Weights of a small mixture-of-experts language model, trained from scratch on English Wikipedia.
Size: 8 layers, width 192, vocabulary 16384.
Experts: 8 picks a token, a sigmoid router.
Training: a variant of Adam for the experts, 435M tokens.
Below are experts of layer 5 (counted from 0) of a mixture-of-experts language model. Rows are named router (the router's row for the expert) and show model dimensions 0-191. Each number is 128 + 24 x the weight over its row's rms, rounded and kept within 0 to 255. Numbers have three digits each.
After each expert's rows: "mostly gets" lists some tokens that are sent to it at least half of the time. This comes from a sample of Wikipedia text that the model never trained on.

# expert 103
router:105141078138093100138107129141124148149134189157094104156144125077119119148100161179133089092154120141152131127137109112147132087135113121114132102097129079096097126146121128104132100124149121135119138089120169136105147104114129084110067100149141111117096118184151130153134141076112133092147115131099130164099138120171119113160125108078146075103121118132138131147139152099128157120093094134111132123122101140131132136135142135090160098128125149089147145128165148141154116094113170118157113131157104098128112110118136104085152113096146171150130147147106163134104112153126165156
mostly gets: "bum", " arrested", "ki", "bach", "berg", " able"

# expert 27
router:121120121111122162134084174130150140148110120133122149158077118110112086114101146085102100167113155143096137110128115115162119145148145148152100137114114127144155127085140158129141074093100150092153126103135158177128165072116167147112101150122112154114097155160141120116127130114137142140089126130144104132101100112137097142174088133164120124126104095136130148127113141136113107138076160103139092138092121093160133170127174093130137127081134158120133165122122141141107150150131130143147136118088151155120144171138105137162119099129112078149163125148143115118069150086115143147
mostly gets: "ed,", "ation,", "ity,", " series,", "ism,", " him,"

# expert 52
router:126118147085116137104132139113130101081169132113107136107100123111144082128120115099135175130100118099119153168133118158128143156131125126129074130134125165148166111140130131123152142157107171158134111126140112045121164164153124163055155132129119113172146099107126089118127133118143108146139101135125123126123131153129139045062145154108101115157147123118119083079159117142107122134118120152124150140166120160131143130102097143102123077133126172150123165101138131100119129125118166138117111121116160114154143137129158155170097141107110079139113119089136135130123133132127113133
mostly gets: " provide", " gave", " wrote", " provides", " helped", " allows"

# expert 107
router:110143173138114156107083126130133131101153124128097109173073140123129074186131163123127148114159086143108139129133129129122113124083166123105101113095132139118127132128107125131145089124109154133169149092160163183103170135122153172113142120141126130147126115130118162135125093105122175129136125127118141142121114129153165047122129129115114120154144129140089122122155108107134148153121113136143101147099059129123131153099156096105138103071102165101104155091093147122138126133129125154151133163107144122142174151126121107158144117146133099141107175163120128126112156132075132120
mostly gets: "\",", " Animalia", "/s)", "s\"", ")\"", "\""

# expert 57
router:144131133114163147137146131144146109125132109077105100104153138148140141107119102087096195116088115142106134142167157114106142171137110131119077112115104123118138155063099091112084144140110135078137119163148148126148139138167149157163141108116066154130127099138167139100135155113087125162157072123125109156104142116125099095122125160123134119160141140168143109121124137129076153127151093149121150110148115160159154117140152137144095140145102148146139110139101196139115118128117103150111182145121132103109141133160131076143115130108124139154172129131139151107099143133138130142
mostly gets: " provide", "^{(", " Website:", " provides", " took", "w."

# expert 1
router:104116112098138079160143132141099128130118166127145111162172123116081139145089108123089127119140142136131128117100106074126139113119137124096097137167142144137172131157159097099094104107132131117136108135084130153090136112124152085146095128099113149101088129119142153082110105106135146088150168135141163169139135108142159118116145091168107137101114146093158184150147116106107120155106142135123121127086148115171152138145155146096116139147086125111181153145157168077126165120129147108107180137124089114124094130139172134119128106129138149134118134174153152127103126130144154131
mostly gets: " oil", "′0", "rogen", " iron", " alcohol", " fish"

# expert 106
router:099108106141118099118120159135106138139118106151162128147138120168165093081151089103129148112130123141079135150117144152153149165100094140203136132111133172148162135137141128073098116120116108135103109144103151138124128114115109102175107152090095124131151118130115064090090113150100115130099166133121113153111136126125115157089096166131160139124163148172086167110084118117132095123123122119121105166129151172099145122108155137117148152116119097103103124126095102115173154140151168113099117105102093109149109126110101123141154134127104119147087109160133140130128119110165116116
mostly gets: " may", " can", " must", "201", " It", "202"

# expert 13
router:138142103155152103098137130149091139084144125116111079115143171157125100099135143123138117137134129138134106146117139132182133134113144120164112145137136156111108113125109155117144119127131097123100131116151116158110122116106095140122128155144139131162108110125117133153112122112148076100132125096135135102128163124117139140110153161125158141155131155128118045097133158142143095074128160099147106138121089081125130145116100151120081099089132108133170171202112125107121150200125110127118125143112122139125104159095114086132117124088145179143175141123123128077167079136108112147
mostly gets: " Species:", "|---|---|---|---|---|---|---|---|", " GD", " company's", " Type", "|---|---|---|---|---|---|---|---|---|---|---|---|"

# expert 171
router:118135111175097156167115119119160154099097134142100117116152145128109129126153172149116094126104114147128116108102122178094125142092096115148107137155164154149092137127128098124120127116158133149147145109117113153164166113143134114094099061092133120165155117105152118125147091087140125105110128143122144134159140159140120131117124104129113085128111126139110135120111108112080114145186151164133121137106124112120121156143125073135124137095128122107135153120102121118117068131098080164152081138123081105117138098107140175126134137134153170152112162157160101086153139142100181163
mostly gets: "ective", "Scientific", "final", "ral", "astic", "istical"

# expert 95
router:086128137133177126140145133122139076091144139114084094079170088142107130123148130193099144083138137125128071130114130111116141093113140165133151083163152168168129160150148147144144085122087127126142138145084153107098097148134126091166131105129126161149083104115137133147139114123114124140121104139131138142116118115148112116125158117124114112132130086122127123169137160134161110142131131066129107113123108134095162143099084123147126154117122149148114133138146137158131135093120108095159107139150120155117103114100168108144129132162150139163138135105108195202134129142116139136
mostly gets: " politician", " coach", " footballer", " officer", " champion", " Representatives"

# expert 73
router:186129178164133131143142149163139109121123076161132135143104117064172151091128101122140149134122155102122163161099122110129117132164140122112171128125093152167105140104102122075089138129101127085125171140084175134089128134152125120130134115111086144125126125123137145157157129107098108174113131126080114088176157127106098138139104115138131129163134150163142139119109123143123125102138126121098182144136108136138171126111099132134103154114139146165097189139157156127130133095123102151110119118077095138129154118138093132121141126116113128119102133108130110102128108161182110132
mostly gets: " Released:", "On", " create", " into", " quite", " relatively"

# expert 159
router:117118106133088139125123119144111156147126150115100160147170161127140162105129126128128107115155173093138098109108165116135104105166135145093158131128166136146090096127102090155149134109120109148179091122129166168148080094155106110114161124130101165117148148136147119112158126128123156100095097102103108155096130136106081137117125134128110118112150149119129148126130127158158127148188127065116148148126103174125092097109131117094135136114181146154120121121093084142082135144147161099144089119141100156114126150174130095101097108126126123158116133139137123128105119127157132194
mostly gets: "–202", "–199", "′0", " went", " arrived", " able"

# expert 139
router:132160148120113136100082129138161150104096153096115092093106127112100149113151143181121157108112097124131119122099100124112099131116122122120142089099182117116119152129154122144145075130133168110151100131100149130074134102089144103139103095127116129122078127149121113161121188104122117134109118120127146138135164160142125123138160093111097095102108126124130180090110093141150126166122161117109152128135152147091090118109097111121095142179161147116149125111114131125096155127132139132179123135131149145136123095100147173110165131154129193139118173176114141138102147135125141161
mostly gets: "ian", " German", " Italian", " Liberal", " Indian", " Spanish"

# expert 54
router:078180115118119140125129136150124099106111123138142108141114148113132113093092143138185089136143167087137098082151102149118117095100135138109162119108118136190081124120126151086129081118140144094168161109159146150138111153108144148138103121131117113101114123158105144157136116102114159135088142124127140167144100127140122142167137090081110111114097138119147102155159130148142129133102134124096125143136078119122093143093104094139127104132134157126140133154100113145089141076099140112169115155108093106128110150137090119121131120162170077134122135122136135106069126082105143163
mostly gets: " died", " located", " able", " occurred", " competed", " appeared"

# expert 168
router:109090155157139113121173165164187128110130117088114160136123133108114122143155111105109149129185128122120140160124101160199122113115139123117075119110102150113154137144173112087123093114120133162122113124142160142144134133095150151145115122115109139150134143110156142083122093103083149105156084118116118136153122134135194071106116104136121132126125119104121099083126138098110114103152111129138157148126109165163120157112103114115119117091167155147145061137106113106135141076132121097112131135182130151146105115105105130134137107108141097114147137125132166086130144131137148158
mostly gets: " (199", " Episode:", " Cup:", " 3:", "==C", " (196"

# expert 122
router:109099120110141067136137127107137169144115112149119113141052114109139135091136162166122093178079172148126117102067160122126117088127159125091162133114153156107117133150136136129143146118142160096143132147154154124086134114098168118113111165126045093148135111145104125140122113098118141110149139155155133120141146140124116142124108104093117126100111080138152132138101130131132100105124092164108172147102126110137178115121096103126107111147142142067120159143125112115109144139105157109140113151143131127107133118080127129090132126165148150168119124154117146098092124120145136143
mostly gets: " Supreme", " object", " Legend", " Count", " inst", " neighborhood"

# expert 32
router:136130117081103139118116107149141115155154115111091077075094148122086127134120110135131136126146123085149139143113114133085121161122106147101137120147123132156163172133134129184126123134114126140125125112163133118093133103112105139117154112103096123138136104147168107161161152132136083141126108159129140123096156113126138116153115137098117070100138139131108114131113129122144180142133128195145131122145158115136091101117120092123156141164114142124117139133134117125100173145192137168145142129169105100073150087142131182160141145110128124096095130157135144154124176135083175171
mostly gets: " Despite", "Following", " regarding", " despite", "With", " Following"

# expert 160
router:136161119192157146144079103122100128155091121120112103119118128149147166115132118101159108133111157115102101088081095125164133150120117117090124128109053156118103125132145116081099075124142095103103129145145130114172120109131148160118121148135158156136129139128105151153106137165110098117166128113108117068114101124167069101147126173116137137114141142155106133132148141132156092094080161149136130128122122128133098150160152116171145161156123121146129085151124094103176138131104138118067116090118140135131111132126128106150122147156110136101134131158152162129138105143135123110
mostly gets: " ±%", " Genus:", "----", " name:", " Authority:", "Senior"

# expert 137
router:085144195109157136145121121191124132075117147149126144130097149143108091169158147175102142146134135166133166141149113133147118087116115067085150109118098101135104121108088135169139113156109117161131139141096162120120182135101104141137111161108088148105139109129158111125143104117124129103117080107119139145095120091136138141085169148143139115138116162127127160079149133128125165151143121093136166147120161159131140077137113129124132152115123173095090126121156118137097108135102153175143132115096074122109142134153106135122137121163119111121103138148110125135116139143134150144
mostly gets: " million", ":00", "%", "0,000", ",000", " billion"

# expert 86
router:115115106142168103149131089117141145128092097131107086130159136098104113146155101186104133143134134130131119091100184147182152100135086137128165182094117146114127102086126143090124129184098127115120169160110122108131100121144122101121098107113145103134090134138151153082160121121078088109103102137113105116160107133123126118155143162137145138112108128111110132118111149148160109073171130185102122135115141122148124132135112112130155137134134122100105165166093135129166128160121157137125078121138120143128092136114148140127135115162120107133106158126169090109088155089138144105
mostly gets: " Supporting", "dd", "rox", "cont", "-c", "−"

# expert 178
router:123110179105106136126098141129120111121103156086120156124169120101092148104120191145111130134119140138136150144128123120157136154136118123094116131124152156135085113134114079113185130115113076114099085119139136127150101133146141155101115102135114146087134114165128103104165168134143123149151097147139115120127151159119152133129104153204113126083110140120144123114164187137104089158101158127130134104152121143098144147142114076128122058140170140134133160123137102136104110114137126140135141101143141124116175087108174168161158116140112181136117145116120168127115142132147105130
mostly gets: " worked", " bring", " finds", " goes", " wants", " says"

# expert 108
router:135159152156149139154147149174132071153101107158126143128128104108161109117095125142122094134149106156108139132158141169133119142149131095171134122137164132141141171149143145106123155091168123157113102099149174143129140117129140114138112115107175123141168167147175087100113097131131137144153099115156122103144169100178162130114103141156155108112167146140164122106094116111140119143133078153157152135134105093120123138100119106130173154110169130102123121159160169144133114124140155114098110140140146119149114162106085109135171107083144140099114173130098143116136113169101163127
mostly gets: " (Japanese:", "American", " \"S", " \"L", "=", " \"In"

# expert 74
router:139105148106138149131130141138135086097147115133117136127109138138153121153117106093147157139106110130100154191128138176151161151134139143142122134138125142150173076104129113168161138128106183152120146151145094095132141154141146195090174113095139118142105094135110124121122114130132102119160105091122124096155147143141141100093158151165134134139130180133122096092142115159091134126128136104149128144167095133122165112098102125153119071111132156147137157140116129112131120143151152137111163127097172155138147177170162120183104119105113090109081145120133135124159124135156085138
mostly gets: " are:", " for:", " while", ");", " showed", " Species:"

# expert 126
router:148166113108148131116163101136120113113102120095119151147103112127147138150136144165127108090110147105139134087125124114116129128138153153167124143095144148133077145149140120127109164105094117132086135086179109128152136103129118073138160139087164124138105125124119149161104092118125144134137170165125166115152121117155085083149137138149084144083101128095128131167144093106123094150110097096100119098123154165139112146121086123146164138144132126080146102106120134156146110100120104118118148154109124078126120146143105096136136183069088144115067135123155106142116111110150103127
mostly gets: " Labour", " Government", " classification", " Communist", " graduated", "'re"

# expert 158
router:128096098159114115131062140193168135123112128161116139123128114091119122168118146195134088105120105144146119148138124094142120117103093088143087102144116140125128159153118115096176119120097123158063115119115088147111176110136105101137125150142136153142122120148175148152141169141119166085069158124126115138118125171134142132135113107111115139167147146152156160119119099104120112167157105120139093138147155082102138146112103138134171126123138131157121184144161141098161122113112136154132153125161141109109153142151120134133104115144129157141091128148131161146108148146133149113
mostly gets: " Family:", " Kingdom:", "kov", " (DST):", " zone:", " Phylum:"

# expert 41
router:161153121151119150175114141093152144171117137122114104125137112134141082156151093123101186107101117142138120133135147165112119161146153099109158112129165181150129110136144155086166122128173134101142178104120145141116135148093116143141121197122127140086145115125119131132140135137138127126148118092146132126141148129144139142097131090172150141140102131104138114106177132133106112095167086130156153122117094140134118126121130189144126080098106159141170112135165085107085125154114149156135101131122092109175120142186145137128142099114149098118122125098145119079125111134108109099
mostly gets: " 3:", " twenty", " 1,0", " 42", " 1,5", " 5:"

# expert 157
router:113101104113135128132119134110129151109148130093197126154162130121185115079145135116130091125112114126089132112125105117160148142131143108127113155138081123118117100120118155080121137180150108116172138101137098102137185095128161105150132142138105130152151102159094081113117144165140116143112161115147149141149142063182094113122134105134107114093098176129101117104084120118140121094130134117138145159116135114134103171066135147153098147084119086137135098104158141124137092123114111105136128122160148144096124121125105136127198127131147156129143110114148123138122118109102136092
mostly gets: " would", " He", "He", " It", " could", " what"

# expert 127
router:095141132119107127112104143172143135130120135162129118124121095117056120125124095112104096105123146128173137120134138121128108063143119074087157139070154157109099130151164157151134121141139109094128139116159093127106112088128157154140127142163127106118119134138163096096134122153178148158171120154119154086157149159135078104137152138124149138165138140109078147152102081121151123160101144123101108097084105104134137160142122131122135089144106133112101165114098176129136132143127160139140134089139118116104127123087131169159160167140105130136128125138110107112144157132096154145
mostly gets: " Animalia", "idae", " Insecta", "ético", " classification", "Area"

# expert 18
router:094143141138079141157127135165123125080139139119088137132181108148092113141107135142138130120120144116119139158159081160085101087175109124143145144131162087146186119150177141128152157138105122116153108141156132141163095116129135140164126130086154152116145130091158135125123118114127134108166132091129145096122117114136121114145161109142133095112098147105101151144132134126150121156060117146159119169100106127154140119095180156136130121108152144149141144128148192151171115127120110123142114117127171141126152090105081105129155123152161132107154100140153146115104108107077157107
mostly gets: " medalist(s)", "/s)", " \"L", "ς", "s)", " round)"

# expert 166
router:162127152110125105116135122161120161153137064166071122094141136163084080102150132140119132110107116128111169194148170132135123109126136142166100113140150132143137091138141096132117112144111141127139139129108136153126140124168091135109122130099160109115111122121097128118157143134124125161072140072146125084078123127129163122169103141122161111175148140091069113109150117113092110104137150116144096133130153110122146130138158119132114125162128134109104159112101139099070142181097098092114127076135147125131115147155091165127135165130158115115159134120134132119121116127091131123
mostly gets: "wide", " Register", "orial", " same", "cular", "oel"

# expert 136
router:130139168156119123146102095125109111171160147129109098160123129121113121111169080149148098103173142128129144140142177061112091121124150093120124105111141131130157099118105161141122148095126141096163124116108115095142135134085121151127117181116101115101079136114164120135070118144132161118107128109093098114088153127112078121079191102146109155120072104141146139136136125185126104102150109137110127141134147152129117124165164146125121111095112123105103124112153103148102158144103123127118150126132071137128099094108132132126130114132109127148061120145157112136131124137148139147
mostly gets: " months", " days", " weeks", " years", ":00", "uxili"

# expert 181
router:154124100122146168094169099084098136150133129160155147122149127095134162102145124148149138151121103091090103116158166135137151138108148129147116125143155141131130134119125114131102131132138123128101127165162107137163106135170089123143133148103156107116100136095117152154099120150148117143143176102162088119135149137114106153150118154138155158098164146100118138155137171134130165090141143112114092135128116123170120119093130164132160133173090118143163102146130105102090103147114117135086127102139089157161094135118117090121133178100088138090139074101154086170125115097109119082
mostly gets: " Kab", " Har", " Ber", " Sav", " Flor", " Jar"

# expert 148
router:122140174148172108119151158128128164100135115131108097140102105135137139126076167093085120120157118144151145089113129095063103126114095118184125153142152122108081178118119147109096131142116136108128107097134163123089150111162119102095127138138130114116131123149121141141110120112112116106096141135146157152097177162146137127160121110092086081117108116118108141139124099112103117160163143165106143101121107147113126149161118119175111179152116124122109113088143194130111138110087114122178112148147107143115112113116099135128153142137150115142116106157089154135087146160124164136
mostly gets: " Angeles", " Canadian", " Greek", " Latin", "American", " Scottish"

# expert 8
router:139102117124120151148092100161133135103167143133108110078166125148163138136145165110172142166141143135146108141150089129144174117086123138206149114152106139131131109134157091118120140133136168129148150123114107181148148158186122078110138125088130123099145120109101132152148143151121155169145163136161147086131124140123140123166122115098155141124171109147142139096130134111099150130097116133050090187131127159105103126106128144127146159152143113159125109106133129113148139088136134142117143143162187127111130134128098101103132134117114150106124152157140113141160115134126127082
mostly gets: "Ch", " th", "Th", " Kl", "-ch", " 0"

# expert 56
router:115132075117154105108125119101143139099097172120123081184139109130107153143164112140117135118133138135179104082138136125140139100154093092143160079191124140105134137147118117101119087150147139130142156137121194133112108181125126138111098149135122145154163121155087128115145078114092135135144137122111144135136100130164174113143130139100110145123177141107143166151162136140125142147140137129105144154146114121095125095115133108109142128152135128097169203154114133127101129120128141131142103117113142149116129162121123140122145136143156137178111141073135146143150119133204143157
mostly gets: " coach", " manager", " ashore", " founder", " chairman", " Chairman"

# expert 129
router:130133105139130181097144130161152153115126133145117151097097102122125140102103156126171118165136125142090117086119132131116123108125128138146139128161156083116104144175141133102097143137120096145155127120138124151139124130161140127149162134122174134127128149123142158113101158173144142140088132143122110098123083138075101101156154134132124148136109107187108158142131122131109166101145099114138136123135183156130079140150135131079166130090101101124129135087081100169135164085132068118115128117149142115149133091124131091159118161114150110150145148175114089120109142114071112155
mostly gets: " pre", " Moore", " Un", " Mc", " self-", " un"

# expert 22
router:126123149126088164162156167141135142107122149110161103147083139112114066159109146091119124135099125147169145142134131139166120137147116108140120131122140145146165126128130134155137155075065089103142128101142177154116152120133091176141125133141126161131135134138122128175119171117110115152168077128191131121110134162116156126129134121144087146094115135120166098129162068110082088107147114130118156104139080114088095109099127094133165087130142138113135125150118126141155147149145092100095153120090141109122143142113126182137111090136123143143111122112106148130138125147123136120
mostly gets: " (S", " (M", " (197", " (C", " (A", " (201"

# expert 145
router:135104161133143151096127157168110126108127138114134133165094185145128096162134118107134131169182161137127152123160125138128144155155100093147121121144109110123124088073177092135129129145082112108103198128141137108137111156110129145108106168138116124147141085132106127103149098093137118150128119072103137148132133113141161096084170112112146119128124151102132137089174135159139168125116104112124101148131108120101120073104184101091130127141162141122146157155114155100166109148102119135123129131124108132143175131153107122125108106138136113112138096105147157106154085103160147142
mostly gets: " below", " above", " throughout", " along", " Label:", " onto"

# expert 120
router:106099137124125127111142117131111074107110125107157102086153136125118130114138087142098136125135137161147158126114086152146096138098092115098117141147136122122155139128101111124120132126156121107117099105116140152108128108114176094090098168133115127153150120148172147106169162104132135166082163154131116135139177119097095153139148118132108087125175162136157154172122131126093109156124109140087154110105145130116112132118157085119084070124150127114168115132169148138170134154131134096124104114181147127155124112116138143131155072145127151103118095100102153152133135189147167154
mostly gets: " bring", " create", " developing", " get", " write", " promote"

# expert 28
router:140108161124109141127129132123117114102143106159147110093096139137110119163111112128133142155126087097120150174147101166152117149153135137138100099124110122171169064117127091120186130116121137149106126144132143096146112151119147158065134135124117130165139109116136087090145128109153125130150145092121128089112184135141145084096125162140162127151151164153105089088108110142122109156104143155138121168157114090160140091127111103177125133158105133135152116115146169132171148132123106138111120106095174123121147128120123158153102143094092126108148118092137168082183125134118121134
mostly gets: " Location:", " Education:", " Owner:", " Producer:", "Following", " Label:"

# expert 111
router:106123177110077114163144173137146103102102116113117167105113152153125130133060127146105124111125114141153087123166164150093096079137113118109140133173116154135142098111114140105080120109083138154206104132160111100143156134118118168175138156154154120123137159135141142123110094133114160140116143131146139142143080132136149161102131129120092127144088132113151122113140110121144152160098137113154106140100130123116110115144091077171124128138169106102129112111129164140111131152128152150102127122145128119136130151142071175121126107169157118128145166147146161097117099122116131149
mostly gets: " began", " until", " active:", " suggested", " begins", " now"

# expert 169
router:155164110117104144145106167112159128118147120142109103166123116140159124181153134084150123175112131160124149144141134157111124112077145094096113188120143135158118130145171143097143176127113135163098108152130098123152151116155159124119151154105123150127133125122141105106136133155106094111131103098119128142085138105130115137125088150161124132099134118137140110092138127149141114104093142115079114172126123105143151130135162142157126099131144123141114153115101202130161060160180095148159069102133155148159138131100107126098150155130135111116101119173095155107118125127114110119
mostly gets: " Genus:", " Died:", " m)", " Elevation:", " ft)", " Total:"

# expert 38
router:154120114152112144119125165149159129127091160128145127117083090082108130151130142144151117117157118108151164153140117127139101133113133105130148166137122084115101137142095154112141105117144122130155124103126132145111124128156165106134119098126145133128150172165121142092118138116098145175087126169093144162095136093116139134130073138106107115111124115195158162130113123079159132158162133149159150104116160156158098132136129085117109115144143085111106149130118180156146155074147123094159110182134103113119091164129130110106158119155160092139159161120108124128119119140085162112
mostly gets: " inter", " Smith", " Thompson", " Jones", " pl", " Miller"

# expert 19
router:157159127138172111114126136132111169157119133192161158116162130161149128139152146107106151136141101106098106136133111116151147153142150136172127112128159091111144138099157125151103116099105129119107100182171103127141100165137119146140154134099163109132155106140141123139141107175128134147117145105112096126128125171128096120162087176138146173130120159129138133164127199100108152114107107112095124108146161090134120099135176129151093134143110134161106101123121094107078136101158160108140118130137063119138120142132125137134126106109114115145172124138094105092154082129148114097
mostly gets: " circ", " Hon", " vac", " Stat", " Result", " lif"

# expert 30
router:135137149129092103119136147135136109159125172144095130079172125134160108168111114135118116162154081121145131116137126143139161137105103144102148112119126119130115183171130151123188118152120120116146118122162151102154144140086136120123167142131128181079162126131144105113097138117148109112184089122128080112146128158108137105136120143149125113102104131161118066119156113099171083126160096154162166148130104130148158081096153115093160113111135113126151125161175092121115146085124097102145113091134113104141138158129130124105115096088141156160119113104157150112118137116137127130
mostly gets: " Phylum:", "|---|---|---|---|---|---|---|---|---|---|---|---|", "|---|---|---|---|---|---|---|---|---|", " (Japanese:", " Synonyms:", " introduc"

# expert 109
router:131143148103152183185175128108121129164128114098116106133142114121179122129119094106130124157154126134111159122118131099130117143112124075142170127086126107145107130095131131165118105093098110126155111128132151131147145159107117089113131149075111063116152104123156126156067148150132115099126127098104135108102117105102139141107113107151128161166093140164132096087094136195097128146113147129134119130144149167141156090128137116151196161119140157138133151167139148109112133117123138153143182127116128135137140163096170144085133143133122136119166136140129153141113129127147119089
mostly gets: " million", " km", " lb", " sq", " ft", "′"

# expert 65
router:118064158106133148119127149148133126128179087157107127109126147107151127160095125075146131152073085139105151201145127143102108122123155144162110153161106139122150131107180119132170178095095143132132123095099143088097152148161131183066103111108125144149130083138144149129122104110148118145140141143122114132151146136146117089066137113151119133150146159126123129097131135137139103140128134121124104117174093145116141110132101105132138123134167146139136167133135128120116122163133152138123182114123188126128152145133162127150119115084133106146121122089130144097152149141118118096
mostly gets: " Despite", " include", " including", " Although", " Genus:", " than"

# expert 162
router:123155143124129136140080137164109140172128087117129163174053142126121114151149131099111133150135089150085100114104118116178142147124149145172104125095146166141121107108107137117090088125106126112172159124138165152143172135170142122117110156129119140143102156126126170131108114144160172165119133143143134155168133118098197142178146139134140143166088114112079147158132139167142118124146146108103080130101111142128147136108137121116168093109070187130105107114105148137127120142116119151127112137109136137137150114128140106173133136120098102132122134140129099150131152129112143108
mostly gets: " School,", " College,", " son,", " father,", " brother,", "ings,"

# expert 83
router:159075128133125109132154127198127137143102120145128091091127125144140154074163131060132141131155150144140133153133139178141166169104139146135118163091111153111101102155140125116140126185113152154115123124157157084142147111148152141150126108087130170142155136143138136100087155133126181085130107141128125139080121146139143126117142152143106123164127175119159119090151155124119146088188127136117139137136094132112139103137112173098130129156140158117144096115094140155153106132137128144097148142125135110139164146131113108101126123139125145127096158112160166097107171147143162100
mostly gets: " Coordinates:", "″N", "–199", "–200", "–198"

# expert 164
router:116110096123138101111214151078134128168115116121109098101162118142177145101185150133116138122147134106143077134126110156149137127127164140140142122122131115122128099113118133134122111117136142104130123131154106129176128151124106132130137141125136094106103115112132137156123138111141132119096209106177109096162150127115124176158139128129104141119144142097125129164116160100137117116130132139095097123097133117157136115125138112146130146178120105124133131148103096106140160117157192116136143147067127122122095162121127096144107199111137105099164090152106106158116126117176081138
mostly gets: " ra", " sem", " gl", " Sem", " tr", " gra"

# expert 72
router:139125093126147089110117170132140126119137105112147113172108140145070120092186124162126137100110166162168131175109137094072141141114144114101137120145157137154163138140126181099113121145118164144103127175185119142143168127120136142171124130149147129139026106099089111154115121147143123122133134127104167133120120102169155132137144149106120151084092102143114157133095090103136117120106131107126133134156120155130130110141131137123122136112137136143163147145151159117144135144121163157133113147146144161144102107090098121132166122128118123130160120143128127174140108132177160147
mostly gets: " player", " players", " footballer", " officer", " professor", " politician"

# expert 115
router:142073147134141121134116124119067095100126120132119112109135151144150112108139139106154147128173120134079129096159129106113155118089109100130145134117104139127147165135093121158130115146152137148097098136124109136081104170116155117147153159124152124122127168123130161149082088169181125128108170106155175159120183124170139148153104121143142100118130080153137118115123170154099125125109162090122105115125170163119131131132112154144102122144115138186144115083143139157134124140147174152114126092135101191098126130128114108133129135124116138126123111172110094113170125132161156162
mostly gets: " would", "==M", "==See", " Phylum:", " Animalia", " %"

# expert 49
router:114116121138122118128133143135098140111136139108165162108139136162116093093162119120121119147138105097137074167140130105115137091101102166127149140176104149139136086071150129083118113103167113171122124139092123122172103113119092144128111130137108126143124128119119174136166153119159118095122146114163122118140149163108083142147121154109127136143137107100148129140176110133123137118121131108113125132138135115143104114140176128119128175103111114105139107079151119131138087148123134172104169131156037190140112097096151066121132143135139133091135095136155096124165152133131151120
mostly gets: "ould", "reat", "onny", "andidates", "ör", "ream"

# expert 153
router:110144126109141090150160155132171146140163127113159103125130136089126109146123141124108133136116160164177133123121128126179126167123096181151128129084126123109136118118147137136106137135131123111143104147092086115132124070145095104155124160087113132152122103127158083168109126110097119110132124102114096113135130087169144136092156126152110169114148188099129145147088146161101120071183127103104102145087082122131148149117150098133127137110120091148117129150140101158142133143106143131110164127180132145140147111119108129111140151110157156162129093113091092096150117130157131166
mostly gets: " \"H", " \"I", " \"S", " NA", " \"W", " \"T"

# expert 68
router:128136110118136139119146159104156102186108223115106119141159128148147163126143151153133091152127158132115143123123115080144133134139126098171147126115164138125119128180092130126124146109141101074134125156097161102109146130121142119139100180112145120126099130117152098126090108122110160167142146155134123159158110099139165196136153101135184104156157105064155140173135122114140139156148092139116124133120108145122113135149100121127091147138163134130117126122116142121176128163133125102130116143104106131107120163091154123103134138122158139138109143119152160103103109128087137172
mostly gets: " sens", " Serge", " forc", " Ak", " Vis", " Nick"

# expert 0
router:172104119136124145139150085131178133103146099139089137143069113126138106128128118093134161117147138128119115146110153150147106130151148143176117146145065110104154109124113147129068101121121157099122117121110141120150101155136132106106134094125130113129089149126113128116138136154111141097168130183157142096121146121157167162139121154138148112165155139152110136130139089133120140118116175150139126156123132098126132120157149150150170136142164120131069074157140127148117130100180151162110111110101148120147179141117127066132114147138170084108156113134089094108100126176142120128
mostly gets: " despite", " decl", " p", " including", " K", " J"

# expert 85
router:127143110151118114156109135123166155121105151139096131166122109109134124136095178157111088103141152137145144114127109110105089111125106131107143158100136119099086131143125139105135104099150110150153088098140143143093121114103171101154111083136113135111134148173141138104128130040095143111095114172109162149108115114097130147167123092115104055129084097160162151129135100105150124142140103143116136103097132121111099141138113126096090145085157090133128146129132145147141127104119140085164093142171127102127107129117098136112136105145124155135144177146102134120087134153141153159
mostly gets: "ová", "ović", "owski", "rez", " Jr.", "öm"

# expert 161
router:157133182164174159118115136074092119096111138144125110134111110131093113156108124121091132141081117122154121156144095147146125126144143197133087116157139126181113101101149094101152163113108122131120123126116096122170118169119174127120151118093132112106165150096153128122094128142102116115168087118145147123083129187113151107140103150117148143112146158115124118123131179188129079122137138144107092145096163131095102073129129125117108126138148156117140131115167116171133126180138099138115132101124116126115128116131112158148120103126152156098119138115122121135138146171123164132
mostly gets: "ating", " using", " making", " serving", "ering", " allowing"

# expert 101
router:156097088103128169097146101104080147139136096145141154103132180146141134096155108119163141161107119110115115125149159150154139149110152174153120100147134159144149109095155094134098138137114136125085122164141085138160120151151108127128144155120166110135080122096124124145114121147152107127136177099160114125158146159110119133126132141149151139134121161107120106128125165141115154101136161095129082165136126149141163109146142156137148139160094131144175124143132102112085101160130142138109142118097097155163112161128134102136127157107094126086140087112174089166164081120156097099
mostly gets: "==Personal", "==St", "5).", " million.", "9).", "==L"